python train.py --n_experts=32 --experts_per_token=2 --router_noise=0.3 --batch_tokens=32768 --steps=8655
Below are experts of layer 7 (counted from 0) of a mixture-of-experts language model. Rows are named router (the router's row for the expert), gate (a neuron's input weights, with its number), up (a neuron's input weights, with its number), down (a neuron's output weights, with its number) and show model dimensions 0-95. Each number is 200 + 20 x the weight over its row's rms, rounded and kept within 0 to 999.
Before each expert's rows: "gets" lists some tokens that make up at least twice as much of what it gets as of all text; "comes before" lists some tokens at least twice as common just after its tokens as in all text. This comes from a sample of Wikipedia text that the model never trained on. Tokens count by the router's weight.

# expert 6
gets: ")", "\"", "0", "%", "2", "1"
comes before: " |", " (", " |\n", ")", "%", " is"
router,183,203,224,182,203,200,189,186,172,199,218,224,208,223,212,212,178,207,187,239,200,188,195,180,182,191,211,213,193,174,192,211,213,185,228,193,228,231,173,174,179,167,183,182,182,200,180,196,205,185,223,226,222,206,185,181,176,212,207,191,183,185,190,192,170,170,218,203,213,219,205,197,185,177,206,163,223,220,211,203,218,186,204,181,228,147,154,224,216,236,214,201,186,178,217,185
gate0,137,206,244,242,199,227,207,170,225,180,189,174,201,216,192,243,183,245,180,174,217,212,230,238,184,213,188,195,201,198,242,187,203,204,188,189,226,207,186,190,225,194,172,182,201,208,170,234,213,204,230,188,216,189,204,204,220,229,172,210,212,148,185,193,187,172,211,211,185,186,186,218,205,213,154,184,187,198,209,173,188,188,211,190,210,195,230,177,199,202,202,191,192,177,204,218
up0,221,222,200,185,194,203,159,227,173,197,208,191,171,209,185,168,185,209,205,186,159,198,180,191,210,230,206,198,201,213,143,214,184,227,241,195,213,191,227,197,167,192,199,173,211,179,220,172,176,198,202,176,188,190,216,228,221,199,198,183,196,195,169,192,196,237,198,173,222,231,200,242,205,181,169,195,213,234,215,197,189,198,209,206,214,200,176,195,232,202,197,218,217,189,217,219
down0,188,199,173,193,192,201,195,199,159,226,221,195,222,198,201,218,230,201,221,211,201,220,241,227,224,218,197,223,206,191,191,176,206,185,219,243,179,180,174,237,189,198,179,226,206,216,238,219,216,214,215,190,187,218,230,205,209,191,163,214,202,171,200,181,195,229,207,202,230,176,169,175,216,202,252,194,261,198,197,212,220,204,189,216,239,206,198,214,218,229,211,174,188,204,215,183
gate1,214,225,223,185,221,234,212,206,226,210,199,243,153,192,186,248,168,164,184,216,194,193,194,202,184,191,239,185,166,186,203,205,242,187,195,196,168,196,224,190,213,221,228,213,167,200,191,207,210,211,195,196,210,217,205,201,187,183,187,201,171,179,207,175,226,177,204,217,176,203,185,205,185,178,189,162,196,195,164,149,196,213,185,187,209,211,216,207,204,205,211,209,189,237,155,234
up1,217,215,181,198,206,170,186,202,231,204,185,209,222,194,201,224,181,206,181,174,202,221,216,234,229,158,176,154,153,234,193,223,210,197,210,220,202,168,225,199,205,247,219,194,192,210,209,188,205,217,185,203,210,192,186,215,182,186,220,203,194,236,163,199,241,182,226,192,199,222,163,211,208,207,188,197,239,216,244,237,212,200,225,196,200,217,198,194,196,186,200,213,185,167,208,175
down1,172,176,191,185,175,207,194,186,187,226,220,207,210,199,213,236,194,190,235,197,209,184,199,181,203,188,182,200,243,177,186,233,219,182,178,173,197,224,211,190,216,148,185,177,244,221,175,178,221,200,208,216,228,218,233,214,178,201,216,175,212,202,205,186,161,213,190,196,200,185,219,206,185,215,196,184,189,205,228,174,186,175,209,187,185,220,189,197,218,221,220,214,201,201,180,186
gate2,189,192,229,170,187,186,205,179,185,224,221,206,190,158,195,233,155,215,205,198,236,234,191,150,179,212,235,221,210,171,179,172,231,196,235,227,224,164,222,222,210,224,172,192,210,198,192,178,207,180,189,174,234,211,173,189,225,191,180,218,174,219,198,210,202,182,218,186,192,225,197,214,216,203,187,247,216,187,212,176,207,196,220,220,225,187,217,219,185,199,224,199,209,186,203,223
up2,225,182,172,215,218,192,227,233,184,189,217,138,205,191,224,223,234,196,207,141,214,210,181,212,200,201,208,178,204,237,228,202,183,187,172,170,200,206,182,207,201,186,222,161,229,195,215,211,199,176,182,212,186,229,214,190,175,184,211,188,203,170,180,244,194,180,208,212,214,199,208,183,196,192,202,197,210,193,199,205,209,238,201,162,162,179,194,168,192,188,199,213,180,233,186,176
down2,200,209,198,174,202,189,212,162,254,205,193,208,207,173,217,215,193,190,187,187,193,202,241,209,203,214,199,169,182,193,195,212,239,198,191,182,150,187,206,218,202,246,195,200,189,207,193,190,145,220,194,200,198,196,178,225,210,200,205,165,212,218,211,246,217,212,219,205,245,178,196,198,188,227,198,214,253,183,199,201,181,177,182,179,208,216,195,202,187,187,178,175,210,208,174,196

# expert 17
gets: "1", "2", "3", "10", "0", "4"
comes before: "–", ".", " |", ",", "0", "th"
router,194,173,179,187,194,201,188,197,178,195,218,223,224,178,209,182,217,230,181,213,233,169,211,187,172,225,209,215,233,164,203,202,184,189,210,205,252,208,203,180,189,182,178,191,176,173,178,230,184,202,210,220,202,198,222,215,236,213,176,198,247,202,176,211,179,219,229,173,236,197,236,188,236,232,220,164,221,206,191,188,200,196,244,177,206,163,183,194,210,203,198,211,205,210,205,188
gate0,212,199,192,146,179,173,180,189,194,225,183,210,220,210,202,208,212,192,176,187,201,177,159,228,187,228,197,194,222,222,207,198,179,225,218,238,186,210,225,217,207,217,195,186,205,192,176,213,182,190,196,190,204,232,183,189,202,236,220,226,177,200,187,235,218,208,195,179,165,183,168,206,212,195,187,154,186,176,199,154,191,181,201,181,179,218,194,206,207,189,221,183,172,222,215,199
up0,228,200,180,175,221,247,195,190,201,189,179,212,220,201,205,176,202,192,217,224,208,167,205,220,200,209,206,189,219,205,191,205,206,223,203,198,218,196,234,227,198,190,233,208,207,208,226,172,176,201,168,217,181,222,209,215,253,192,212,207,211,182,202,183,172,235,212,207,186,207,216,196,195,195,226,182,197,203,197,210,171,192,192,212,221,197,186,228,232,210,178,201,238,188,168,218
down0,192,186,211,220,159,188,197,195,192,224,238,238,174,188,193,221,206,211,207,237,209,214,209,218,220,229,161,195,236,214,206,207,220,185,208,189,179,174,209,233,201,205,188,168,205,212,200,253,164,205,219,199,213,186,212,206,193,190,197,215,194,192,232,220,239,195,210,213,231,197,232,206,195,190,173,188,218,188,212,178,207,195,232,195,206,178,243,147,173,195,201,182,200,213,196,199
gate1,221,182,187,198,180,191,223,256,205,223,201,204,195,195,205,172,230,210,212,184,221,211,215,172,245,213,190,211,207,209,199,249,216,199,205,189,242,161,199,203,174,209,182,188,185,184,203,170,204,197,198,204,223,214,195,183,196,173,159,190,212,210,211,207,229,212,192,202,213,214,211,245,200,221,209,187,219,181,203,182,188,193,217,177,177,184,200,222,175,225,211,192,195,198,199,201
up1,177,163,238,213,232,209,207,209,204,196,227,167,183,185,165,210,214,169,191,199,212,222,203,203,163,175,194,216,207,215,217,191,184,184,172,245,227,207,226,206,175,206,223,215,191,180,194,163,231,202,192,204,196,203,185,217,225,226,189,218,203,243,168,166,208,217,184,202,196,172,208,181,214,226,171,239,224,179,206,217,189,222,201,230,214,204,196,170,222,179,187,197,211,196,171,201
down1,204,213,200,180,220,219,195,176,174,193,203,190,218,208,243,189,174,225,195,207,194,212,213,156,193,238,200,194,186,196,168,167,208,192,187,180,175,192,172,215,181,189,183,210,171,205,226,208,198,183,178,198,177,199,203,159,187,210,210,224,177,228,223,213,177,201,220,208,209,214,185,223,180,237,216,215,224,213,161,208,160,201,235,150,178,224,223,223,207,204,212,209,210,187,212,210
gate2,177,209,193,190,182,199,221,211,207,218,231,146,242,201,185,170,170,211,237,240,245,196,209,193,172,234,210,196,218,181,189,186,237,184,204,214,182,198,238,188,217,204,165,200,167,217,215,231,169,231,192,216,220,198,207,205,218,200,179,225,180,209,188,202,208,232,200,228,207,230,256,200,212,183,214,186,236,221,231,215,191,171,191,197,178,212,171,154,222,184,212,250,185,182,214,186
up2,205,184,227,208,202,180,205,187,209,223,200,215,226,216,205,195,228,170,212,182,190,182,208,206,214,192,165,187,165,204,189,192,185,222,194,196,212,214,177,199,201,215,219,150,186,166,230,230,197,211,157,198,207,205,192,197,212,167,218,151,202,200,233,204,224,197,192,179,181,156,173,235,224,207,198,182,153,205,190,183,193,216,210,174,197,192,191,224,225,220,195,172,192,185,179,233
down2,264,228,167,222,213,192,188,171,243,212,227,219,193,193,207,211,198,192,233,198,191,172,201,188,173,193,223,193,209,175,169,228,189,221,204,226,171,163,184,186,196,179,176,181,215,214,184,212,209,177,194,214,224,231,171,190,242,202,222,207,179,202,216,214,169,217,223,203,187,189,200,215,219,206,208,200,229,170,173,225,194,232,209,204,200,205,179,202,166,218,201,183,215,156,216,198

# expert 0
gets: " of", " by", " for", " with", " at", " in"
comes before: " the", " a", " his", " their", " her", " its"
router,236,172,196,189,180,206,216,180,196,191,221,257,217,166,202,235,235,218,197,218,213,186,212,186,222,214,213,200,179,188,187,225,204,177,205,203,208,193,207,183,151,190,200,181,202,191,175,227,159,179,202,232,199,177,165,185,226,204,192,224,189,205,183,207,189,224,236,195,217,207,220,166,208,208,232,182,216,221,210,180,197,213,212,182,238,165,197,205,214,194,208,216,200,202,212,198
gate0,189,186,190,192,219,215,193,205,225,214,196,211,188,198,163,188,204,234,199,222,199,164,199,212,215,223,167,173,209,183,206,149,185,221,206,218,200,187,208,189,170,155,192,194,177,228,241,198,228,184,192,183,171,212,242,201,205,177,208,226,206,195,194,247,180,215,217,198,211,179,174,167,226,198,208,189,225,247,181,182,206,207,216,182,163,231,198,222,187,184,210,191,203,179,184,207
up0,204,202,208,201,199,196,203,155,208,217,205,173,219,195,164,153,223,198,191,180,256,187,218,189,189,199,222,183,203,194,207,195,186,192,198,216,197,212,216,204,169,215,200,193,215,193,177,225,211,227,192,187,173,207,237,183,181,232,192,162,198,174,225,180,196,197,150,194,218,203,172,195,209,193,216,156,205,187,199,191,205,207,207,177,179,195,217,176,253,193,204,182,194,195,197,182
down0,198,184,206,199,183,182,206,211,196,176,259,188,177,185,214,232,199,176,188,181,182,216,159,223,197,182,198,228,177,207,174,223,197,178,237,211,149,194,216,196,205,215,225,191,228,227,200,216,211,191,181,192,187,163,203,210,225,173,167,193,197,229,207,181,193,215,186,220,205,159,208,231,197,169,195,210,225,192,159,207,198,206,174,205,181,205,176,225,202,201,200,198,219,207,163,216
gate1,174,187,194,179,186,210,169,176,192,202,220,194,234,201,197,200,203,204,226,203,204,227,176,165,224,183,212,173,180,211,192,192,208,188,220,199,234,202,206,254,179,192,195,203,162,244,214,189,196,209,211,232,197,179,214,167,195,182,196,172,181,215,205,193,202,205,207,232,219,201,173,208,201,210,197,162,203,201,220,213,193,197,185,174,196,222,195,195,211,220,196,206,210,235,185,181
up1,188,227,206,222,173,234,229,193,230,197,195,200,216,157,239,198,165,161,208,225,187,166,198,177,207,178,200,209,219,205,225,245,223,211,196,197,230,227,198,198,227,213,189,209,212,198,212,184,196,192,208,200,181,192,197,200,224,252,226,210,207,173,212,210,186,172,171,205,246,214,203,232,200,181,181,205,204,181,182,244,222,222,195,215,202,224,203,198,169,228,198,166,195,244,196,200
down1,196,221,205,186,173,130,192,184,239,215,180,211,219,182,199,202,173,205,217,202,197,202,145,189,216,227,185,191,205,195,214,185,204,178,196,200,199,207,203,217,227,180,188,167,176,229,209,204,192,212,194,209,197,171,219,178,239,203,198,182,191,203,187,186,192,220,228,206,222,193,225,200,205,222,225,212,203,202,217,178,175,183,206,210,199,197,214,235,201,208,222,191,210,214,165,163
gate2,208,218,230,204,194,176,214,184,212,198,196,212,208,227,202,214,179,152,160,226,202,184,185,211,211,173,238,181,195,197,189,190,206,200,179,190,176,202,167,194,175,223,242,190,196,200,177,185,193,220,211,208,202,230,235,189,204,203,212,178,218,188,182,170,189,218,206,209,230,206,174,213,238,214,226,175,196,220,179,207,177,191,143,168,209,184,227,196,203,206,192,184,207,165,218,207
up2,197,176,216,207,206,208,195,180,195,192,199,179,206,196,192,176,177,216,203,220,201,213,196,194,235,179,205,156,186,198,210,194,205,238,182,188,191,230,178,199,194,201,196,183,211,214,169,169,192,216,148,202,165,192,225,199,231,232,189,162,210,176,171,193,230,186,238,177,181,208,201,197,197,191,227,228,201,235,190,211,204,195,196,210,240,208,198,199,186,185,157,187,190,206,217,190
down2,237,222,166,205,192,200,218,204,172,167,161,184,172,214,208,187,198,211,189,212,178,220,204,192,211,219,152,220,190,214,227,232,224,203,204,191,175,211,193,204,242,179,218,192,212,207,191,221,174,170,186,192,166,173,214,202,206,188,174,222,211,200,208,174,220,220,172,205,180,201,195,241,196,237,236,226,172,180,213,218,218,221,202,193,188,201,237,184,189,188,227,171,227,235,204,230

# expert 4
gets: " he", " He", " it", " who", " It", " they"
comes before: " was", "'s", " is", ",", " had", " has"
router,199,168,219,197,202,223,210,193,200,208,221,216,218,222,227,177,210,223,200,225,203,158,223,190,179,236,201,192,210,192,209,216,205,167,227,192,211,241,185,181,167,162,182,166,207,192,191,227,164,182,225,221,236,203,194,180,193,260,193,227,217,184,181,199,157,194,230,215,212,206,228,188,230,198,222,155,216,216,206,183,211,229,208,182,221,171,157,211,212,222,176,192,196,185,217,191
gate0,207,239,152,174,154,218,210,227,193,218,226,184,206,186,199,195,215,186,170,195,247,198,175,164,187,204,199,225,175,189,187,196,214,174,190,197,208,227,196,190,187,190,183,213,204,217,221,212,237,212,186,186,216,222,201,204,224,203,200,205,188,164,226,214,203,189,198,186,215,239,193,205,199,177,176,229,210,245,190,204,192,210,196,212,192,211,192,201,204,212,218,179,141,162,197,189
up0,182,202,154,218,191,218,236,208,176,210,196,212,206,212,202,186,194,174,203,165,175,189,171,201,224,173,204,198,208,190,188,197,206,206,181,244,217,184,219,183,220,209,196,234,183,245,218,213,217,207,190,244,169,239,198,202,202,204,193,189,202,183,199,184,189,177,204,210,223,198,159,182,218,218,182,211,217,229,191,228,206,217,182,215,199,200,205,184,224,206,205,169,223,192,185,215
down0,185,223,183,190,201,193,195,209,202,188,204,168,185,157,198,226,189,191,199,187,220,230,186,192,249,210,224,191,175,165,211,175,185,188,210,181,180,203,221,210,196,217,170,209,184,195,177,222,197,213,214,234,166,221,191,202,205,213,177,200,227,182,195,226,201,186,189,193,193,215,194,203,217,209,192,223,206,222,222,209,193,205,230,213,214,189,182,204,184,215,232,191,196,216,235,226
gate1,185,203,216,192,170,201,237,201,174,206,197,178,197,160,244,211,211,241,197,194,191,172,196,199,186,207,164,213,194,213,204,192,195,211,190,228,198,226,227,205,227,253,198,168,168,167,231,216,223,207,182,172,202,209,216,184,173,189,195,188,182,212,207,191,201,240,198,204,196,218,226,194,231,202,155,174,181,218,204,214,227,208,186,210,204,199,182,233,217,202,176,198,184,192,207,209
up1,201,203,166,212,194,186,200,184,183,200,205,211,223,196,194,161,201,193,176,214,214,211,200,184,225,187,182,205,225,168,216,155,215,205,216,212,191,201,188,175,184,212,201,158,201,202,181,219,199,227,182,213,250,196,185,200,189,208,215,223,186,180,233,186,206,208,161,229,200,210,172,191,217,180,207,188,199,161,201,214,181,215,195,186,149,160,195,194,234,193,180,206,190,193,202,184
down1,221,209,191,221,202,212,211,213,200,203,212,186,206,186,226,173,175,177,240,189,199,168,196,222,233,182,239,195,206,213,173,197,158,187,172,221,191,207,190,222,180,179,232,217,209,217,249,212,186,183,204,189,180,186,210,176,229,192,198,166,208,177,177,241,196,255,225,225,196,189,193,200,207,208,182,229,191,176,214,202,242,209,207,220,238,222,182,211,197,198,190,197,186,216,211,234
gate2,208,181,187,202,222,178,200,196,238,209,217,180,193,190,188,156,225,210,201,181,212,209,207,191,159,206,196,205,256,194,245,187,160,197,164,188,164,201,194,206,199,242,184,202,227,160,207,211,221,239,190,227,177,193,189,207,203,185,201,223,227,201,166,195,199,184,198,194,223,197,199,199,218,201,225,170,223,229,191,206,223,202,189,161,184,179,179,205,224,196,222,211,204,195,216,183
up2,246,187,201,196,212,174,193,240,201,215,212,172,224,200,206,205,178,210,192,202,209,206,205,213,178,210,226,225,218,214,190,200,188,138,166,227,168,179,238,195,190,228,175,212,169,182,227,215,198,206,189,234,212,209,205,183,201,178,199,171,180,239,194,156,205,237,218,198,220,190,166,213,194,199,171,229,177,193,167,216,208,203,206,208,208,174,195,176,189,191,196,177,251,220,205,200
down2,170,201,219,232,164,211,192,190,196,165,209,208,180,194,206,199,213,179,213,203,223,195,152,189,236,205,177,209,183,206,216,225,174,234,241,198,205,181,161,207,222,171,236,186,210,221,181,216,183,197,206,160,201,192,183,216,204,224,204,210,203,176,222,205,206,193,198,203,158,204,216,189,192,192,196,214,220,235,191,203,180,162,198,192,199,211,204,207,168,181,193,230,168,176,211,210

# expert 1
gets: " |", ";", ":", " The", "-", " –"
comes before: " ", " \"", " A", " The", " Title", " Best"
router,211,179,201,194,226,191,207,200,194,203,207,209,222,188,231,235,230,248,220,213,229,168,196,178,198,220,223,197,201,191,183,229,201,173,226,201,193,228,146,202,181,188,199,177,180,215,172,219,182,136,246,210,213,191,174,201,168,235,194,216,183,211,204,193,174,194,223,198,220,206,220,182,204,197,231,182,217,187,201,210,206,208,220,186,235,176,187,212,223,204,191,197,172,187,233,190
gate0,245,180,238,194,177,201,209,198,224,194,222,196,239,199,234,228,222,241,225,231,191,153,209,180,193,183,223,216,213,238,171,228,204,187,189,180,168,182,188,206,184,208,228,176,201,186,200,170,200,198,192,212,221,227,208,222,191,225,205,246,205,216,166,180,201,204,240,207,180,181,194,187,180,218,184,192,197,209,195,192,203,195,212,159,169,211,177,218,175,236,183,168,185,164,187,187
up0,192,196,183,196,200,181,208,208,172,196,193,198,197,174,197,229,197,203,204,199,183,179,221,186,176,198,192,158,225,189,205,195,230,176,194,209,189,230,211,175,186,189,199,202,225,229,174,203,212,196,201,217,200,187,191,208,203,201,203,213,204,209,212,218,204,197,220,180,177,221,212,199,193,197,228,193,231,221,180,216,163,221,199,198,176,192,250,165,221,177,188,203,187,231,219,233
down0,186,176,193,208,218,195,196,217,231,222,215,204,235,192,224,183,171,202,238,216,202,193,207,168,210,234,226,192,208,199,185,196,236,194,228,176,156,217,168,206,159,175,200,185,224,189,211,206,224,207,198,226,205,214,205,223,223,238,187,222,208,197,206,177,186,228,224,220,201,224,236,232,224,199,220,164,223,213,194,192,201,157,224,181,196,226,182,194,233,225,202,178,192,198,191,212
gate1,202,230,198,173,229,191,210,241,162,204,217,175,241,201,205,208,203,182,199,160,202,204,205,189,202,187,210,193,226,192,213,191,188,211,196,190,180,192,192,185,229,227,221,160,198,198,199,221,206,194,215,198,195,233,180,208,192,244,208,196,199,230,233,227,208,184,204,184,224,211,223,247,195,199,176,167,193,183,208,184,214,187,255,214,243,213,230,202,172,212,194,188,212,183,216,227
up1,208,219,202,206,181,194,205,204,193,187,186,196,194,180,229,185,192,201,193,169,185,210,206,202,241,216,213,205,184,171,205,203,191,155,207,192,204,185,209,202,197,186,185,179,179,192,235,220,193,170,212,176,219,193,220,187,208,226,177,187,209,180,186,246,203,217,191,182,213,212,157,204,221,203,197,230,190,214,203,180,231,210,179,231,229,200,227,231,198,180,196,159,162,178,179,180
down1,175,204,210,218,181,234,215,186,221,206,200,226,197,192,221,239,241,204,188,195,199,240,217,198,199,191,214,190,174,171,186,178,193,182,208,191,195,228,216,200,202,232,227,227,199,189,196,184,179,214,177,202,194,188,199,212,183,229,162,242,191,217,191,199,188,186,219,203,199,202,173,188,180,212,199,207,189,190,224,206,178,217,202,209,206,207,190,192,234,177,212,218,214,222,212,195
gate2,181,222,185,162,193,236,169,191,195,204,210,223,204,205,222,180,186,226,183,200,230,210,191,208,212,213,185,168,215,185,155,180,209,206,206,183,202,171,199,223,214,187,182,216,235,209,188,198,241,184,227,197,170,201,225,200,200,212,190,229,185,197,207,215,197,149,204,177,200,187,184,195,220,201,219,166,187,236,191,180,181,201,198,174,203,213,234,212,206,194,201,232,205,174,225,206
up2,204,228,215,206,207,208,211,219,222,194,207,191,213,201,200,179,188,205,222,227,183,221,219,227,152,240,230,185,215,189,196,169,192,212,190,246,171,180,193,231,177,220,182,185,226,178,214,202,180,193,188,155,177,195,197,213,184,188,191,194,216,204,170,218,224,218,215,182,195,194,186,197,189,192,205,202,179,189,180,213,194,165,221,194,185,150,186,215,236,199,184,220,169,200,205,182
down2,192,209,166,226,194,159,190,212,238,216,198,217,213,163,187,245,187,178,188,236,202,213,197,208,197,214,237,217,211,200,210,221,189,167,179,189,228,209,201,222,211,189,186,222,210,169,187,209,211,224,183,188,177,212,189,198,181,182,157,200,200,199,197,208,203,176,212,193,198,229,235,219,202,203,206,242,153,183,204,211,213,205,208,205,180,197,197,190,160,211,180,208,211,191,199,232

# expert 19
gets: ",", " and", "),", "\",", " or", ".,"
comes before: " and", " ", " but", " which", "00", " including"
router,208,174,197,212,207,199,227,194,192,198,223,234,228,193,221,216,209,221,200,242,208,189,187,191,208,215,229,185,176,186,177,239,217,194,213,209,199,226,170,162,182,194,193,168,188,178,192,190,198,180,223,208,185,194,204,181,205,212,193,196,223,192,190,242,192,183,254,183,212,217,219,189,200,216,221,175,231,193,208,195,216,207,218,186,219,193,182,244,207,216,176,197,157,194,234,174
gate0,180,178,208,181,168,209,157,182,169,214,207,202,191,175,178,200,216,212,195,208,202,174,223,155,210,191,173,220,208,192,209,197,217,183,220,199,188,207,191,212,213,213,217,209,246,189,231,189,226,197,214,178,167,206,213,163,219,231,183,157,184,223,196,232,216,238,202,207,242,201,231,205,225,224,218,214,218,206,174,173,219,191,202,190,229,171,192,207,175,183,171,171,201,194,202,203
up0,184,199,201,187,218,168,178,174,223,181,220,233,217,191,206,183,203,209,191,186,209,199,215,235,169,186,185,229,187,193,236,221,214,211,220,168,199,200,226,200,189,205,199,236,180,214,210,205,213,217,187,213,206,228,189,192,232,175,242,183,217,202,208,202,215,177,157,193,177,220,237,181,182,198,204,220,188,195,196,227,174,188,178,199,216,191,206,200,211,187,210,170,189,233,186,218
down0,187,172,198,218,180,197,207,202,193,171,236,196,223,167,179,231,205,189,160,214,181,208,221,194,217,205,213,206,199,219,210,200,210,196,214,223,190,204,206,208,212,204,229,182,172,208,233,198,202,224,199,205,183,225,199,191,209,233,208,183,181,184,190,247,246,254,194,192,218,227,221,213,204,216,253,206,170,195,178,190,177,209,231,182,196,185,229,215,172,200,195,180,224,195,210,217
gate1,186,200,181,195,196,188,192,203,183,164,191,208,196,205,195,204,194,225,239,201,194,187,204,173,204,195,237,225,201,214,194,187,212,185,191,154,191,176,134,210,169,219,199,176,212,176,204,232,177,228,204,184,198,208,230,195,229,195,184,150,200,193,181,197,209,211,209,216,190,186,210,222,193,195,186,193,156,172,236,174,206,188,200,191,194,193,168,225,197,205,225,186,176,194,162,183
up1,200,213,189,169,175,188,210,202,201,173,207,206,206,232,194,218,228,209,220,214,204,198,208,194,186,201,196,188,206,190,201,202,201,232,218,177,229,160,207,209,159,187,227,221,194,177,147,234,154,201,199,181,190,217,210,153,243,180,168,213,208,195,184,203,215,207,209,199,197,197,192,242,178,198,209,186,205,185,209,217,223,204,209,200,238,194,194,184,206,222,170,188,175,219,160,153
down1,218,235,162,224,181,214,214,207,195,201,220,196,172,175,202,188,190,214,203,203,169,231,181,201,193,223,209,212,203,181,187,198,189,187,167,192,217,253,227,191,195,219,245,209,208,226,214,201,220,193,223,205,201,169,184,226,151,174,206,186,178,195,218,182,161,179,191,181,204,185,217,196,216,216,186,217,171,200,220,181,159,202,206,177,179,208,213,251,218,177,231,196,218,186,191,192
gate2,180,214,170,188,233,197,194,177,202,221,205,208,174,186,197,229,226,207,232,190,246,195,200,199,174,230,225,188,227,184,187,196,182,219,208,189,215,197,204,211,190,198,176,200,162,231,219,212,202,197,243,195,206,211,223,209,201,219,213,170,206,219,209,191,222,154,167,223,165,213,173,228,169,189,178,225,175,179,206,210,240,195,196,180,191,176,232,164,195,169,217,195,158,215,217,210
up2,240,176,222,196,239,190,201,194,197,173,229,218,185,203,190,206,174,187,216,193,199,223,209,198,203,196,223,198,204,230,210,181,225,229,190,216,216,231,239,187,203,193,207,226,216,202,184,221,214,259,207,206,185,228,162,216,209,180,186,204,191,192,201,192,189,174,205,215,230,178,227,211,218,208,181,241,201,199,212,177,205,191,200,159,198,184,224,204,179,211,191,193,196,199,196,185
down2,209,184,186,212,203,230,136,209,209,212,187,204,232,166,206,214,208,218,177,180,219,189,196,155,198,212,181,175,181,177,215,164,199,187,205,184,224,203,198,224,185,223,192,170,208,192,196,192,203,206,228,211,230,219,214,230,165,175,184,174,198,212,197,185,193,202,190,207,172,218,198,191,182,204,190,203,212,186,171,203,206,190,232,230,184,241,170,176,208,223,233,209,198,243,217,167

# expert 14
gets: " was", " is", " as", " to", " were", " are"
comes before: " a", " not", " be", " been", " the", " an"
router,202,187,213,205,229,178,189,187,199,187,214,227,230,160,216,222,205,213,209,216,217,167,180,193,196,216,211,223,184,189,186,221,209,164,207,193,233,226,183,197,176,176,178,209,173,198,181,242,185,178,215,212,222,187,170,200,205,214,202,193,192,208,203,209,162,221,224,178,203,201,232,178,198,206,208,175,216,193,201,175,218,191,228,204,235,183,177,210,193,235,185,182,177,211,196,208
gate0,213,205,194,196,201,192,199,229,216,211,194,223,183,188,192,224,185,183,212,194,166,185,153,180,208,225,182,180,185,203,158,213,193,188,211,190,196,190,161,194,202,184,178,236,226,189,174,208,211,237,195,175,164,215,193,182,181,211,207,228,203,201,175,213,209,226,216,187,211,182,172,186,231,169,197,187,157,181,242,206,179,235,220,211,205,221,205,187,215,254,206,185,171,205,200,180
up0,209,210,225,198,203,227,237,233,189,217,166,193,219,215,171,229,176,220,233,183,189,169,191,210,159,228,183,214,188,249,186,207,177,193,170,183,211,195,191,177,203,223,176,226,188,224,198,193,224,205,184,216,192,234,218,199,201,195,212,181,189,188,223,199,191,228,217,195,184,228,188,168,218,204,181,212,202,178,177,214,213,183,180,188,224,208,204,202,218,181,193,200,171,169,159,224
down0,213,219,210,201,204,184,202,184,150,182,215,209,217,197,232,188,200,159,195,235,189,204,183,172,202,209,247,187,221,200,198,180,213,203,206,199,194,179,185,192,216,181,172,201,204,204,248,176,169,200,233,184,215,200,194,164,204,227,178,201,172,209,216,202,209,205,198,223,172,112,176,240,181,192,190,189,196,148,181,203,223,229,199,223,183,223,211,203,198,204,169,210,203,196,194,190
gate1,185,204,190,213,152,177,239,223,220,215,222,206,237,222,196,169,188,229,183,189,211,209,183,216,171,224,191,206,176,177,177,207,209,242,206,215,201,239,199,187,231,185,183,204,183,180,225,205,202,191,201,222,192,203,185,221,215,182,178,202,216,182,194,181,187,191,173,143,171,192,200,220,194,220,206,191,187,186,235,199,222,221,174,183,216,217,205,186,184,203,204,224,196,195,201,229
up1,193,195,238,186,212,168,216,216,183,184,196,249,220,234,173,220,207,218,164,222,189,209,202,202,209,208,204,208,197,181,185,212,220,189,186,202,231,258,186,186,187,226,208,182,195,231,196,174,226,198,201,219,219,201,207,181,205,195,175,214,224,195,185,214,201,198,179,175,185,155,204,179,233,232,209,167,197,218,194,179,215,219,200,202,186,204,165,190,167,197,197,214,205,239,193,216
down1,194,176,228,198,185,212,183,181,198,205,197,191,205,251,197,216,200,235,159,233,206,193,217,159,232,194,163,214,196,184,184,193,202,208,186,193,220,220,173,206,221,207,235,205,196,215,229,190,239,192,208,172,203,146,169,173,217,166,203,223,172,172,196,186,186,212,240,193,163,197,224,212,203,185,199,192,181,195,184,187,188,197,206,147,204,203,231,204,204,201,191,192,188,198,168,229
gate2,150,200,175,232,205,201,226,201,190,181,203,207,192,197,192,210,202,227,206,159,207,207,171,210,204,201,167,242,177,208,163,183,230,192,196,222,230,173,174,198,183,149,211,212,198,209,178,200,207,199,184,226,204,195,201,189,190,188,178,258,183,229,192,203,171,205,189,203,206,213,135,219,189,210,227,209,222,183,194,168,201,169,183,199,215,206,227,185,188,199,206,200,233,217,220,192
up2,227,165,208,188,195,223,179,213,188,188,230,184,207,192,210,180,269,215,228,232,197,212,209,206,179,190,207,198,196,204,242,217,177,207,226,171,197,210,198,207,199,228,245,205,179,195,244,180,207,173,206,182,203,200,191,215,212,188,199,163,218,228,195,167,225,190,201,225,198,204,224,210,190,197,202,231,201,172,220,195,185,207,233,190,230,227,204,210,225,210,192,196,191,207,222,206
down2,226,170,199,218,192,185,174,208,169,215,187,180,212,203,209,209,206,218,231,195,190,191,198,196,206,180,240,186,192,224,209,201,195,209,208,198,168,211,213,209,203,188,198,177,177,216,205,191,221,194,170,179,206,175,210,204,147,170,198,205,199,185,198,189,222,210,193,145,214,223,206,186,199,223,179,206,226,206,215,257,180,206,212,190,194,164,226,162,195,217,177,209,221,191,205,168